{
  "num_hidden_layers": 11,
  "hidden_size": 192,
  "n_experts": 64,
  "experts_per_token": 4,
  "d_expert": 96,
  "d_shared_expert": 0,
  "hidden_act": "swiglu",
  "moe_layers": [1, 2, 3, 4, 5, 6, 7, 8, 9, 10],
  "router_score": "softmax",
  "normalize_top_k": false,
  "routed_scale": 1.0,
  "balance_loss": 0.0132,
  "balance_bias": false,
  "router_cosine_scale": 10.0,
  "n_groups": 4,
  "groups_per_token": 3,
  "init_std_router": 0.013,
  "lr_router": 0.000465,
  "vocab_size": 11778,
  "norm": "rmsnorm",
  "norm_eps": 1e-07,
  "tie_word_embeddings": true,
  "optimizer": "soap_variant",
  "learning_rate": 0.00437,
  "beta1": 0.95,
  "beta2": 0.95,
  "batch_tokens": [16384, 32768, 65536],
  "max_seq_len": 512,
  "train_tokens": 274900000,
  "max_steps": 7908,
  "dataset": "wikipedia_en"
}
Below are experts of layer 6 (counted from 0) of a mixture-of-experts language model. Rows are named router (the router's row for the expert), gate (a neuron's input weights, with its number), up (a neuron's input weights, with its number) and show model dimensions 0-191. Each number is 500 + 25 x the weight over its row's rms, rounded and kept within 0 to 999. Numbers have three digits each.
After each expert's rows: "comes after" lists some tokens at least twice as common just before its tokens as in all text. This comes from a sample of Wikipedia text that the model never trained on. Tokens count by the router's weight.

# expert 22
router:522476472477518496505498494485480482481499496536501479514518517520489500496482532474511563491482503487466560527503519499520512540457523489540509461496491519521502542513540408498542501479508527464514528494515523513484551473532514474519447523536492524470531524482510488473532476543479500480518509511523465470498530495523485502471497519517522514511454550502562490479496456505487491530522526547473525501475487520474495497506480498549459510523503465486500508511481500481476492459498526481502481533526513495472473471501489475506493484511482513500549487468534512469483490472518558477
gate6:519489454503466472520461499511501514477462518482523458512519501523519455516491514512514518543450507507483546494493532497546536511520482495512466515534494452554456537520476506515553466486471492475503521454534523429499497513505474462514516481502537492477529522478468487545484468465488511500511516518483467506489463518503514500542521492452519516517484477514459500506522516522461500499538499532498547496475517515521484507468493544497475495512487490513492511490489483503509475507505505484514483490556555483495498440505503528496534467505514476548470465491475479486493506521531529526
up6:501516465495451504531456495530503496450462525491511461478531525525520476525484517501513511520458494518500532464507541474529510519522485487493460505544494472566464543513493505504537469486488512504500506471505524427499506522529464466494529475489529481445540521468482487513472476472487499500513518530506484513466480520488526523512510474461515530514468472527455503490497519536460490491552509495484544485482528493519473528471480526496476516516460498507477499477476493499507497492494511491499485493560550478479475471538514504481536501511512471530488482465473450474488487508542505504
gate7:521482503514541535484482494484501458548495502495550497506475529542514513506510535489456508481495521503436498463508504494496556538474536498515530539492483492476478516499541452447479475553533544550470513510514494530453482495481501502501515528481543486490469488453526519484519511525516498501489505469459484573537504511513537491514549479512485542512553496484527475497538460476479516479483512497525484494473496534490504501527492529511525536472534507504470480476474506519494489478491491537513494505509532553511480505472488516486490541503475504499502460498503490513512541503495509468
up7:490513527483490476494532499510534499488501491510453500516505464455499501494506480512492496470512482513562493507469473561526457490510478489463465465499488524510540468481452531533536499450488476464531507476493491490532469529534524491483465498497427487494528563503511500544477494495483505507503489514526503398472533482484498480480482543484505476507463491499486500536489543514494522509498490501473478536479499494467507492476496460506502470520485483500537483507504513491503482558506501482497513530501465457487509514541536499521514468490540475508496512536497504496501479462518452498
gate8:538489486534564546483489495509510508529538511485503510531486517474505510535525499539493510471533513487494501471449535505460560516499486482480471481456519509510530516497521529484540512454478522464482505517538526496446516519519543505518509516511510486476510481555476496473493552502496495510470468531491517441466502532507497496464517510505453530515482490476492472521487506536473501513500494533510517496518510525490513465515504490487514523512564498521483494497496473472512497516536478553513524528519495508490451479528501532531520507475503518482495516500575496443490474543505470516
up8:479521535491467461490519472494456462436485491500540478524527482481497531476480477453515494515481492476485498537559491478540452497513503544512531481503449477474484505521498488527495470543505522488465478513464487525566452437485478489468497502472490514527457509481485521532508495482485498489515504495497515545504441463534524517493493485481502480528479507495518512486488479439525511479530478470493515484472528465512515515491523529496512532468487473534503514521537514504515486517475498492452471513482487505478518525506483459462475499532528498550495484518489507533511491468515513516
comes after: " was", " is", " a", " were", " be", " are"

# expert 61
router:474505481490546548525502542515515522525458508509487515505489510514478448500487501501493502453481459473537521505481533521488519563505468488505489459498522509514519517467495473504482510454515531468503520480501510503482515509465544590514492496492529518491519497524528487451496505460560461506488513498517524482510510472504485493505478502501541462507496503555491444503474499523518524520473551493475489506481515466478531510489522479527494561491510481489490497496471554481516494486504472513541506444490479489527517468443475508494480500461508515505469492515501495478479560502512492511
gate3:447523516489441507492527550452499517514508532521545488545464508488514492494482468496468525529470486490489479478509471469534507444501519522505542507502540524496512490481512532509524525479479516533556500512479492512525501465509547486496497476504510528505508438492512517525539508471475518491516467519473520470530516513498518472497498510483515508505560489516463486500501460503465518463515466510517508528522484509500483485498480550532506496519453501459499518509469511482472465500522493503483488520462501510458485459500505537525514486516521459503550539494439507464522552494525505530
up3:480490442507483518510516495459481523537467550476476535537489523476500498522470468474546554495480510466509467465472514518527504513526498527500537511488528500463490485503527516498447472499529496486558513448469501497537474478483474499518517491509456540532494493493486498485501503492518516468505435509519495469549501502497464481526498492500480488504551496511474457526504495529477521477525559495525498498508507483517469493531523514516518506495512476503451534491489512494521548510494512495507503515464493505495521409505534546486485491509508481486508488493470517430468492516507511499
gate4:504497491480504525517486499506520457485530474469508462497537484505462520523505521483518536472508501480497511538512513502536493498467498463505479503462497509493463491503473515515522525526488518549514515504501512511499510499513533480587480564509492532526469449444490521541554494491515491497509540450472472514460493489483496491495446512517493534474499488520550490462524499514514487525507514517470492508512512479501533519523492481483521488477509481470470491529484482507471493509445470529481532529525502513556466475534478445472494494545471537480468547506517524471494494540519502509
up4:485474515484533522510496503521473515491483516497488518493500512521510507474509489537494480499487520517534464511485540494497479513540498516494509485544495507486499484478506479508505504450485502472518491521520458510494483536485455501454486474444490507485530541535498491499467508519508501485478487537490507507544488516510495521521540475504502503517464510484453504519514492509497475486515468500495492505484536553517448505474534566509494530505491532497515478469547520507532525484557480454558483497523472496422532502440529525533492528421558467511519476488481462482490512479500492491
gate5:530528472517482458495505537450490487479487518473525480489505492505514495430514469493451533486499491463494465525493505530509464546438474487501487477532517492491472482522501489558494519501538510462494460532510486506472531517491513457502514445508510520530471515534485492484475487558491513482523479536548491499455464514490552483514513504520503534561498484521508526494482504523501528501502506555497506549505518503496468495497475494461507502489483489529469511486489486482489514470486560483497518487522517515506446500456501514501507490510511523527531530474481520513562485504471495466
up5:523479463480453480496484473516506512515458484531511527490501489511502447505491536479506518499547508514501514487537481572514489462481511499456549515520483493504510507538507470481505519480472483507528510499508469498542473447495520555483475519468449454506501479526513509490487486510547512502530496495493487509529521487521527489508516511508515454523504504501458499481511504522473518507474522512475527458498471516425485521450467493518474502507495520477526510516516457499500473515532487547481458490456500498569487527461528503509423509485471489470512498492505492509479508523511533475
comes after: ",", " and", "\"", " However", " well", "),"

# expert 29
router:522515472490457531529547496527541522509507491493477475487545503502473492497435525504499551513532494474478562484505513508464469536461529536505533527504511486516484498502524495502524498467497524507506494497451464532449516495533473514504456519533479500522516500502483462491573535532497502521473499532482463510490528505502469532514483496485492531485493488474518484486495495479487533509481502462518494477485511436480537472552553526540496498485540508518528504497511482500502502528527490494527507494539465477487509500540481498538468512508488505538537510493513518516453502482524449528
gate4:480541482489465428456491490488482472519498538512484471464512496454483526507509541500510477467523494489461534490502490492463558479486471484495533487490503488493510470534487541522504454474521508550504521486481487507502505468534495502460508457508467504527531497474445496533521508458472475488429497478524542507513507525505493485478491506517493481533502533522525498490498494512515465512469539477501461492475530518510485500501539541498545511503510492498470480483516517510516451540483517502529480480479514503522522500485517489507538545548519526541499510492522508509451559488456493497
up4:491492500486517532502467534506473523521499457513508492520484500534528486484479499460525526491489498499511415499504497485477462544503517531531504506515497540485527503474487503470465545514484502453522496501496515488471487500436471495528505551480507519494478508489543491465489488539497517517552522511500465499515513518470477494472512492497476522464503484460473504510496524465576499464521452504513504484504495514445512490516438484479427550508506531510511535498478496487482491516499515535503492517515487473475503477474490518498472424480496519493530534524460498479519508495514520525
gate5:478529496514510483492496497492500507517489468501488509527524491494487486484516511511478493535509526467512515528458515511505506474523546513478544508495520533508500463467497518495484547523503507442531524511471519484482560476479514531516481504574505496529526474485456541470497499497515503511486580503448510511484488507504479440535495466431508504497533461481539462456510503493489508508502461499537525506476542503472497497518471487450486511518548548482531486501508478478483509536502478460488512482501528462529533514508514490498513495491472527507502524498537510490442510519499469465
up5:502497485534506517475502502514471482474563517521509474468482467480501477513493507519506503501472490530510510502541507547464454556521494466545458509471493508475467519511475452546490488447485497509557503493527497513505492491469468467481535491511487521556512533490491487493480500510500493489542466545501477515552509524481524531463521492548441505473506542495509523515502501490514506519497526509487486463508511487537495505524505537527460494511502477504444546532506524542494497488448545487571480498507504510500513504481503515525505480484523524480548488519473531498529506515490524512
gate6:537505519517537506469458514503501471481455537491500465514520546486564517536472506487491517510504479480487484460482508450494516506503486510489528507535522501492485503507522549504474480483492459509512505539520482486499504476501491489486479497457524512498511483520484481523535506506495501504486470518443495508465535509462438501534495524493547541503580476530549465506465503510541526469474473486531480487505505509545487528481546504496493560524510475454493543561529520488522481490550526498553516508517504486494523512494508498480519503501514516518484518480500504451523521490483486497
up6:474496511487448490498523457538508542506527513496526534451490482522504504438505492518517480508521515477495513548491484558498499508486518492517490498491464488500494508504495492493501549489518496452487505450525515515511515472488503503535535461525496503483502520508507516504458492474525488527514499448531518498508492494519549508492510503497501511547425539475446496458500476515486514539524539539502510492478481504471538448515442461496505477469501510479510463461472497504510529532475509499495463468479471485508474485515443510496471499461492496490494512540507491529454488544508549471
comes after: " ", " |", "1", ":", " /", "6"

# expert 24
router:476495502476505504529457472523496502507479464518492500533517507482484500492476524436503531486494474522480549485481494485460485464485479506522499492491492462541524545515549519531565519466516510484505465513520494478482484467491528483500446505514492476523525531536477492479524517528552484506488522545520498506497507497480515487496515485502506491501474548496509442476502474530438479527565464512519511487466485493494493456509480462461485495476507509519508489540485493514504488484484491447486486509513527503460527466509490569506476456557525508496498491522476493499468541530495525481
gate2:481455503474492549506563522471504543498458473499498479533469489482517507484489482497473547470513496494547513516495480534501511497528455530512518482547510525473503519502532502531482522507498519516457474545446542504457476498493472491515511510460499532496490504483484504477502549468505473523480514517468467487466498559540475512482484461490466505506523480486518466536490482519472468495533483514506550528522533503474519516495527500488520499536526502478504515523571502552496506496493502501517504497522498537491537485516513481452469530461530458484512508531468488510447498513511514497
up2:462527517541524464513470455516470502530522486556470504489482475515522483476508530525513482540487510488501503465511457490496488553503527457477492552516508469515515493501467502497512499486479482448493498522514447496509537459455500510559509523536494530522523491493550516539502477519497539491515457502530536509522500480514538471499508503506500496494485525500484488478496509507488536492455530502499474482471461525448461462509467495470514494505467507466475511516450507456532511482528503540517490452510501515535481531527500498500521479501500529539488485438481504476519515482537468494
gate3:536514492482500489446483501515455536517525500537480483543474494500495532526574504513519556526485508539488528517518518511511544492506490471500500529532536492526522533508552544518505488458503552518516499485480501477516487508502549467524494509537474496510516470512507498511498536506490526528496525553526497521436519505518487508472523534500502464519489498500454498486498500545508528545543529496539505514547514475465526493527461514504502526504535542495473528527513495519526539478530474455477481505473510506505492474515560527517497519519489535491519503500531498496532466492490517506
up3:459497506490496493553512499482556477485481511470497496472514491524488487489455486495480422479499507478516473462490501483492461502496507500498496486484489514499458461490413468497487512554483436491482497532495506497469497512501437505442517494470506484497470498481474523506511500481508488482507489454483492501561477486478479518529494480502515512477527513516529497499496540456495470445454486496485506498471480532502490514491515496479485475488446480512536464465492508464469461536463517523532512467517505515491503507480474474502493435467508456503488494485471482526473511509511472490
gate4:511509507463537522477482509502474500482503598487466494465499513523458460480499522480499518476481514501468475484532520500501529499515458541499552508471484503502511517488487499472499490530491493515493524500547512471467506493517476561512455500512515524507500481497532484469495465489531484454523496495491468543485471442540445483512507516493526488485500479492489510507519524480500506490523541512499484416503498495473504455498530492540518526559493456526493498550519507505456521511503462547502520475515523480490517505473453485489492494500496495487461478496500511492524447520508487509
up4:508461499475507515500512536486500539480503555471461478460476518500472489479482523492494531475477489512481511463508529490455562492486461515509522534457493527492486501492508498480479476507506489517482532489546497471491490482485526547511493531509499477476489447511518497472500460506518486458512512481513472530510472448528446502475502498487520483507454518470455490467521505493488494514516512512488490449482444520475491450512515485525530475538475432511486513505501522501449530486531478564514511505512521485528512509471488527472472485520569500494517516528521479492508474468516512525
comes after: " of", " in", "-", " at", " the", "|"

# expert 23
router:518499508467431555532464495528530518515529484517466457476528492456475537478447514449492522518494493485483519495475510507484502495500507544461499501492523487543480492494506476536472506475489487479471517536470463531486491490494522510489510508502501532496481542523473486529539526498464524504502474486449452530511465535515504535523501493469500505500479531486513503477469499476493550526538460492510520489472497501509498467543530527512538494519501497472517507474475507493482479545552554485542470525524467448505522488497481495467487514527490490504535492491470522519494522452535493523
gate3:479493503539463522504504501492472469505520507487480476439488500469514461490478455464500481478552564549510507526481492509478490509481514464487466462527480463542487503502535514482499494498515495518507541531523514530537507512523490555488444504528481472554468512479504486493486495494465505505492515518509463505521506498518487485475515479506465517523548503501463523478504513491450492461520501461474486465486509495553458518520505490522494471498469458527532483494490505503485508520466454507551483531462517491473541474484491515469484545520457537472484510476523517485535481485473518485
up3:510477493509511467547482498526518452485474478518494478561521492463501500482512508502513508473490542458522466458531469494508524498485515515477478505519450494491455450502555478496501480476455531481486502494524514511432531533504497478538535509534503503454519462472549490538533515512520451496515509479515508496508486485526512521496518516526483523458464520495530492522498522499535521498527506421512499547506494517503528505496531481516507491517487497537468507463432481511503505482487507523508515546522515524477497486513482526496514530473505462518540496514543517511468492465503522496
gate4:557509544495530475487463490523449484552525532515521511494490491459504500504476482481501518512507493531463543478538522508468481467533463476496533501486505486501445516514530479494486510483507497506509499534533507506478540511469525483441497492495528495519474496497518541477501511507456521476508463466459489516513502460480527494510522512489474546474496487539500494549498497443486532517549541545506534506475540457515463506500528482537460476483467465498510458490487552474522501481497535492500549558497494494493510486488505507502515508484516512521505544507530529489491528502475496476
up4:450505463505494486475441482467567507471516489532492472524506468490469504525507478512464492532483509515506492519504497508474512528458519509513456477486525532467520544525478513518517524456502499511505497484499478507520480480473535490523493493448452538428478493533524477495496469501518484536473497504507512489486494466528490498483461464522474477509494538469478489508468460517507514459450460492490477534496474497472533538457488514478516523498499535505468473484515495484497529513540489555517467467494473486482497467536460529542486503533500491503547511513509476470474525500493528495
gate5:504496495496473486506445547502502494490456527492494503484498533458523545573507495514491497481484506525519500506520559527534488530482490508457522547536496529521473523510508447491533548509528484497491550510505504528507549491534462448540478515522496480470474509500513491481511522514506537514474505467422511491504428506521491548490495481495508543500509478490503477484521500493458482480476521508498501528534492503513489489477522491534500499482543494468522513466529492494495524533511548523475459479485524522517470494497518515511519533515508484468475472507506505479486478497474467552
up5:514500511495541457486546469482472481521499468471510531532495475535514476461481519480511531505490501506487495497464496482482509472464493488510477468480516476504512491474478540490476487509479520489475457503511486462519498501442542553444528456484496543541511455546472536525473470483501437494524503546544510502497529493459515483509504541521492441498490486468486505539493505506538509517507513504535483492504496487487505536512496513467459483559469496509471514540472478517502498477509479526533522499497499460492530466484503494457474463481467519535520504486504509493516529528518530478
comes after: " ", "1", " in", " (", ",", "|"

# expert 18
router:481477474407470528529503494490505496484520500514507484538526481491485521508474473507478538506542479492471515447495497508520494515483473511474529498480495456513505512523533526551503527480505518518502479547515475467498484493488494526511484506503467517520522510498480441527518492490536532503504517547480476468505498503521452547500462495510523511497482548517472481494423497487501489513521464484531525506445499492507490493513509495505483461486445452495475505495483479492488508517526551523524522470495465495508486482527535538500466508486500519528539486507492496520424523529545479519
gate4:486482492469450516546515507470495513547480477490500522511509445454608482511498531500456555463545545519497536465486498514479505460494502556489525490469496494500540518490519529471464492517507508503488505481486477487513511504488500535487490561516478461495479495513516518501549534487468529482506489511512507506521511510537493476494516527460476485542503518504471482502528516507463502549509503493500502513494484516487491508488498454507468509489525515544523514514508503533522515534501485461487533487480534525528537529473521522484494547500484515526516483498503483501462524476534464538
up4:500481518513473489521483494505507511503457465478509518529530496446604498509484515481503519473537502510489490492494523444497532472513470488464494526494488522478527463496533517496488498506503505468474523484487460553541514523483473500524502526490465502511482514522510478506522490488505528516511551474518491467526489535532502503487501510472431479542495488511485491483497536509462491521532523515526517522480443469497515531527538491545467469539524470469508520500497492486488483544498485512483520490463516508533536500443536515492517543554483491502502489478524532479476513463504502528
gate5:485485467516509533490550490491493479491486496513466464508487478508460501528466470474477481442511499450533514528431488512470577514503459512527506491494529466483488505530482549502523517505491491502483448512480489477466495482501479509496471479517475471513499473521494490485516525492515497470490491497461488492551506485460500491455484493518528491491525477500520490522472543486489498460470453478494520534474495508489462527520526514515505493518509511532493552494512544559506473454467518536494474512488504506504513519528451499495501527492507470533523457543470490474454490534498467469
up5:467509488510527531494500494482494519509512461525492502526506502496477512503519505474525511431458490498472501525477477516459538479485462563480521525488525454480480500514492569518440458496498505471487519502474523524489478514539473546468499449540454513531504498532483529475505517443506522476521484535463505489507481519497507489500514532477501450500496555532498490493522495506520492508467503515538506463447459533519463507501503514471518490536514520482497511474513545496534496468485503526500454470466512492482519492502472481500513466457515466492553481510479519495474510505481495516
gate6:490479458488504461474526469549479494521489537495442527516508519473519503514487467532542543457481502501464518507465498464492516490497486487503482486518513476515523509507513483469498465528453469509505471506520498464451547505522489454478520486477512495544447491525519483511520459513494445457506495503452510515524471456499464520443512519499508511472468496555520508512499525510501500482484534523494481468539497499500495446505473492465514482550493507478490489500483485551481510474457496544491499499471500491521461527482517527461465510517558475483498486468481481497508516481498483497
up6:525501516474519476479452479543460485487462519469454497495508518517512493502506502502514520509486509521485488533467508518495534490530462483482478476539530498511505505517504507474497503493459485534527519547515520463474486500502491481499510456500497495484474496500503488517570494529537493435493517482456507498517486503481490574431520531491510540453485507540502517528500516524513523514474531511489484455536505515462466479531530529461493498556546482482492510488514526526506502517507459502525478511458552453490499519515525526490474514498500496505455486499500455528504502485545460487
comes after: "–", " ", " |", "0", "9", "1"

# expert 1
router:497522469526530525547565512492487452465450463494502511482542529509513499486464497500506499477485454483500506488459485509480525496506451516481522503473499520539513493488485504488510529504504487505522494528483546453475548490471544494494470523510500527517465510494481474454508470480558502479519490490517537474449498488454539517522475494507526502550463521511472510501474526486543468506528509460481522484433529502497514486502502530489494507487494484457518489511499505509502507483493486551530511529482484501460521470474447510484462477500472480481512443488472520538490528492495465512
gate2:519522509535520486508551468484524464486469508494499522506478494490478523512467530475478491436522549474497502505489538480500541483453483470495494500453496519476448511537434522490478522537507526534519532509482475497504517535487486499491480460485473489550474492497458516441542527505501513501535536544491509511504513549527484535495485514531495529481511528493463496503558492483498482503510437553509501525460452495521484473492490495494474517524478525527517447499499507493520499485512478514507487485487528544448506512471479495517476510478525468478511500487470506513511474476504476499
up2:513510479482479495461457514527485513516525499493515476487499523524529500499535468521520500567520475523502514492521467525499463539551517535520489511550527482511557504489538484529515490452506503459493466515511498542493489447544519522497513543528501543491542494490541472549473463486502504514468477471495521478492497473493529479479492503431484457508488479492541508511458492496489525462473578469497496491515523529470488531527505495496537484456529493486499527501511487498505509509483515516507515489526490475545522462516529514467507475527464511533498521519520497495509526518511519474
gate3:515473476527505475482505504460478480528517461515511487520487527539504508517483504572495546530471512524529506509540465512503517480505481460479547513495483520501487494536497470493526488449493535493501519500470511455537553508469485530506460463537510516459496500468543477506471496498529482485518519503447490503496527528447518475527510466496521517475470486491490548476525500490492493506503490471582505457500491501483486543534505483526513485479468477480504493512511497494500520495501494509528555492491507503468476487502551472515471501487467489507477487469521526546471517494430475532
up3:497476508487478492469536514497491497498520535535430511499459445435466502510519477454495515519489499492530470466483467510532491485473520518529521470534543530497500499475482518481453512492499504481496474536487534507451495497496495507484494454505467507511472547466502472464543479523497477498507484505526497497451482520477490512477497490523483490515564492512496500526477543462511510456511506523505518474485514540504498514496522505508433538518498518495484511517533474480550516485528487492501527494511502492448501573498490511550501526509477490490509547552537498484499516492536495498
gate4:508482481514490486488533495474511498527499498469497543474500476533496504522436476409488484505508489514504471485495477474484542510539492477481480466521485446492505502539462440488471475498509457484504481478475504480495453485459474451504491520515481522537553501511527502531523483478512492523525507511535471525482489501513502486494521510515461461556500464521509504477497505527490466507528502499507477538495483490494511524493522538497507527535506457526521484506514511507469474502494501468506510503539449504483526481486506477491497487469503468457465498437430485471513540521503534478
up4:478478459495462499507513512487522489498540482525505536517474462499513468491472476470494463491491499511511481501489503449477518512495518459469500516449485444461490475531496491499493521505491500504483517461514548511502539465463496503490506507549488537523536481490511515538517507522515493483509492521504506494486490475474515506509475476471450459520537461478491473478472489506547478475527462483493469522499461491487507514500505460496499478525505436485543513478524501494490503568489472474546513467500463490475501472507487478511531517517512503472478500424497542529529569547485522500
comes after: ".", " the", " The", " and", " by", " \""

# expert 4
router:476472464485506479481495486499474482473544502482533492550536546537461511455513488495474543478523505478439531508485504493541497460509511446511455462497507541510500520511529495507509525472461513480531480547517505462519516491473511502504485494493495525470509503479520519536519480545513479494510482521473489445477500487473486506507479526486488527483465527539514545517482530520497454490512476492501521480479496479493490521551524486465468481523501505512504509545506515464470512494507493528547501526523516476467478464492482517465469480530449562498515484544537512479480508505487486544
gate3:495519471509476485473485499490470462486470507443538549493540479512460457492497502521448506493497483494489510533508497456513467463518487537503460517536509500511520551547522515541462494476532479510452499490529475486459502487538512473556485491493486460471523490494513510539428539524497468510465521498513515505524503496521516498522479487504494442520497516524515535507492500490526483500475533449482481499506495510507474472488502510445485524500507491501519502499497485518476523495470482518491508502536507467489457500530460519527510488498468499455456524520474473494490471452439518502
up3:487483494516506523493484487506497524477476489418504485495482516476501493500491500512443485537501516520525540502504499472502494469498533526485498503517487505541478516516526520556522469447500437472454505531516489483442478495503517511537478466493471534472485494513526499495470523511526465490483473486510488455506498443549519507506500521513493463538503559479501492468493523490558492497502538476493494564508482539544471464505491506462505501512449502489503530509530487501478511471474468495478496499456488494482471513516529512489535487489509513481443535516508502500499541471493532540
gate4:498509525529513471493489492502522498493519476466476543515512542481511467494517492470489463480481506455439487511491527485542541501499518526476482525546492519529479487468492483502469458508516516521564492535523522460499522524536524463509524449472475470524527540516511508482490526494448493500487489500527530504460524507532496532475477533461566504482515505524563493474518517503512515488530526484511483493533449503514500527439533486456489483476498531485532520523460478505491488537475486514492515518520503528491513491495491476466539507508529471518499535513531498522487479488531466506
up4:550484543568482462506508471543465527471533515454491537492485553463486436524534500496512519548484471501506506520450488458493503518491495533504470452474484544454487473512532481518501436516505506495513523497504456507467523507465469484475512454487498527503517489508521517477522494484520491462483489482454510477523511516496497550522492492473531484471514521499524515483500493468528519483494526534504481487523460441504523487527476510527476520475504490476519480501528476508472494478509537456483486513504501525505486471506499481439542483541524497514500488504512520507511492488481489508
gate5:488505479505469505491473472465523478496522523494558471528494540496517474532529470531472498471525517473462483481511483498514485501496535504456517480448521500517500475489458491497491500518539510505509496535535534470518520530471515503431508503467526492475496508554532513528500520515496528469502501496447545492453544476489553497467510506430473528474459481504493476500460471514505524532465480500522453518479493522486489535511493456485490473517493535522497500506478495502490508514518496532526505488500504575490489501526538459483539507533493501500542498500465534496497471486494475511
up5:491449473509542546517486515495509523486501503484496506471538512522506512471477535504498481509493524552536523533548512528472517508545524490484487528543511494528502540509474508468524509525465488550459478489528512527497495523458494500530486495532512539527512534503438500497461538550493462506489526487534465497542489489520493532551512481526495508506489442504490538462487498505505473511494504504526523529527514496497569497498525535482499480495504500504522549522509550485492541480470477522489517497509507493524475491508482470522473479484489493479455503431510493538511531520475519493
comes after: " |", "\n", ".", " (", "|", "/"

# expert 46
router:511531481543537485489463479496516492471475464456515453501507544498464516465471488449487484483482515515501518474504494467499454472515447481516523508498510509481525508522493468502519516472529522496510485551481457508493534518501505468512454528487507518470475502469471463541529481531532500503508485519448515510487477481519536495519482501493515501503435535523516490484495476552499477480484460531481558490463508538491523500495481514475517490479516493509504468529514502490462507444463511526565527502516512477449517465514474515499506469554469522492491506498487500510486539534510484506
gate3:476473475548478513491479506507517497559509517477461516483492528495529532505539463528489492517499507528471486532481533486484497513504551491495523480500504549489511480524463457470473498515484537466424537472493480509521504439476482484533485490510471515531518483490509502506481461506528473491461538483468476521478482527488525463514509489502507548532491500438486512532510467451567490458489509480512511513521490496521463526521502508494498492522501461476523497506538509473469501491531522502506509455504513522527479506499523524517488499516491546466472508453466487509506537489446515489
up3:472471498544477485499477490526474491515517516486465497477469510498484542527542496513477520512479499570473520537492552513456492528511524474514530494515503515480480473485479444493505473523476493476450528484506463515486528455486491503540492486538479508508528489488482475524511487510509448501444528505486464485493492525502500458541501506485514535508492467455492496501522502451511481446516515520504561514517482501541486522506529524496504483509523441469515450513507512478486515480504516487523482461528534529527500517509524541482525512525506545482489490463483501484524565479471507506
gate4:482516473502500519506452492496498481497468488502545542477514452527466541520464485483470519529497485453498493491512478496531514512464525484511471479506539517495495514479478500497507502482526496476470551475519508517539506496477510563457506477454499498543519513522506533472493543481496454492469483471488505483497463493466523526517499517517485490470510460507510474524519429522484511488468513499514518468501491496494508527499551500469523519456460519502543523472532488483493499473452515495496546471530501476489455499484540471553496494526513496503473478486523534463463464474469528461
up4:514460495505477490519495507484528512460541488488535467481505470495495470510511453519520474529504518497479503486479505485470461463505485517494504472474504523513494479521544544523494527537463505482506459515498489485452508480495455522499523496443481535476500480487471450532520559527492496452491514518508530511499475523492483475464520523505509475497491494456453478505461536488526521521512494486490470516478518491541490497516494485524474499592511497497453459517489503539504548528504507497550530490500484469488513501505530503516490464493544529460486505484503520530498490503468433529
gate5:477517491468499522507516503493505520457541506484481518514490455482499479495485521504482496488512489545558494511519544504545538477470547477496443505519493495503514484519499529511450523541531459527488531499483503493477521513489539488512472530525502503540510513529453479496561510525521499467515425477496516497516485494455465465538512498519472517519533507516520489487456487497497510489515463503474511525547539510527516460483456487530505500515505508511500499517515485503500496448509502489527491506471457501512491504471551476457474527478454501479504486492504503501560513481426524495
up5:520487502553516449472491511483521498557487536519493474508490544529534512494510514487519507510463495455468538513496461477463449493510455533511541481506485503493470496500489494487554485500430545493503511486520507505516497491510463503486521474516476487441509495484502512538465514463516523504513546504523474558457538510528509560463496520485534505489468510481497504522515512520502515489488508510489494483512428496476491541520550486491489508519475497496490519485502525544493509517503489512476499498517515493505498460551448516542545479515533514504506485501497510502474492513539442503
comes after: "-", ",", ".", " the", " (", " of"

# expert 21
router:507480553518477521520517494504524506535497510513507464505470496471466495503501510528510484502520481526466514489437488505521509495502501517556485546505514478511533520487487478517484512451538479418505476511505521457528493486519503521501479511506483516470464485480466509482533559530484506545496495544460467524519457536487464535502467496483523490491489545479474481481484522500523510522510483474469490494507506489505488496492524482524475498477479517543472507449448454489517438432499504474543512494516480479504470488516484522512494457508459486488524506541497466462506511526488512503
gate2:463482524504532513509513512504510532462523479507449496546490444467491487496524491490501496477537471512494509501510461503493544508498490462508528487524477494468490537464534539456479503507510512473465528496505527517536471466503474491497502490521512478443537543494528468456469491574539485484509463471487538480523491483518523485461495469489492486499478465495466508498478469481503472475502527525531514491515506528538490530462461516532502543487481490467513513498503544506509482517528511490540521510483454454502465465492500515521496505478455517561490499496522518504482489535516549472
up2:473492496516505511515492502483508518466537479505455519546469421435502498490516516475505503487544475509506525481511482473514523486507504480515521478515513506488502495472513510467485503501510519464466549504484516521545487505512487490497499509509519482478530528488539469459476481538532468513529478495498539476549494474519520506467435483489513474510498470463460507465500497478516491481495523545532511501533466536563462499472477501500518510492483496443508496479537527507483492491506492485566526491480449474513450482516545501542518498511485535514505502467500476506480478507515557490
gate3:517473536489452462511453516506486492490490491474508528510476473540476495508474443543542480523478494495502534496474524513479478509503512449516507512516440523525514514514512503473510499531493487502512537498489492507506465479533493501538530504500484477415491487534528541487536538514469529506479462465507507528472491489485506497493499488483536493490467502499507511478533503519527466494479506483538519491538423546521504571497503491517472536491508486505509461509471494502511519560486528499530490529508531481482493496514463518502483465486487501487435487500469509453530493489520480524
up3:506550564493543482485480472480512458528481512487461481500519536512509510545521483537471524569503484457532495505517484518473523539515505518517479496539470490469532511469495470533489525528496511527488492496537499496498492507499474546530492517517481481478488462440504492471517492542476508495492501530525525489514503480510472486468498483527539530480516521520517450489493536532475478504506487489450510477503562443467490504510475465500521489457512483508491481491518491518491470518539496522480500514521476475524519592499502511484510493494508497515539497530507535482490506478478543531
gate4:503526510510508518478482509517492518511497507522553496523494528459472515540508541491526516508524493509461492528516496456517506465488493508488470549451513487481484473468519517538518509483483491474478517529459490499515525484471487564509526537552443477511448482475512460512517503447505519484536474500527495484485490435481517504550476506488485502496458509501464537491485518521511479443492467523516515512480485545464497486500487516482499459480524540495516531524496467507448514493496509497537504472484539489542498468498525530479510500478502444497521481498513536444507476485520483504
up4:511501487545481519513507516480487487516484499532498484482515521514521520556528538498482561498518524517461498532518487483511509444486493500496458529444498492424475484476495493477518479497468501485495509515486506526519498510496479567518553535530481483520483504520506487473473543488507517500535516525522469489465475455511525484486485484508490476494461482451451505486476485500494472443507486504500463513492505497466490494513504467451504456514486555482551544500550465511490498485472490538484529507505514468563461501504518500498506502493494501503489496536449522507490464525490496471
comes after: ",", " in", " of", " United", " New", "9"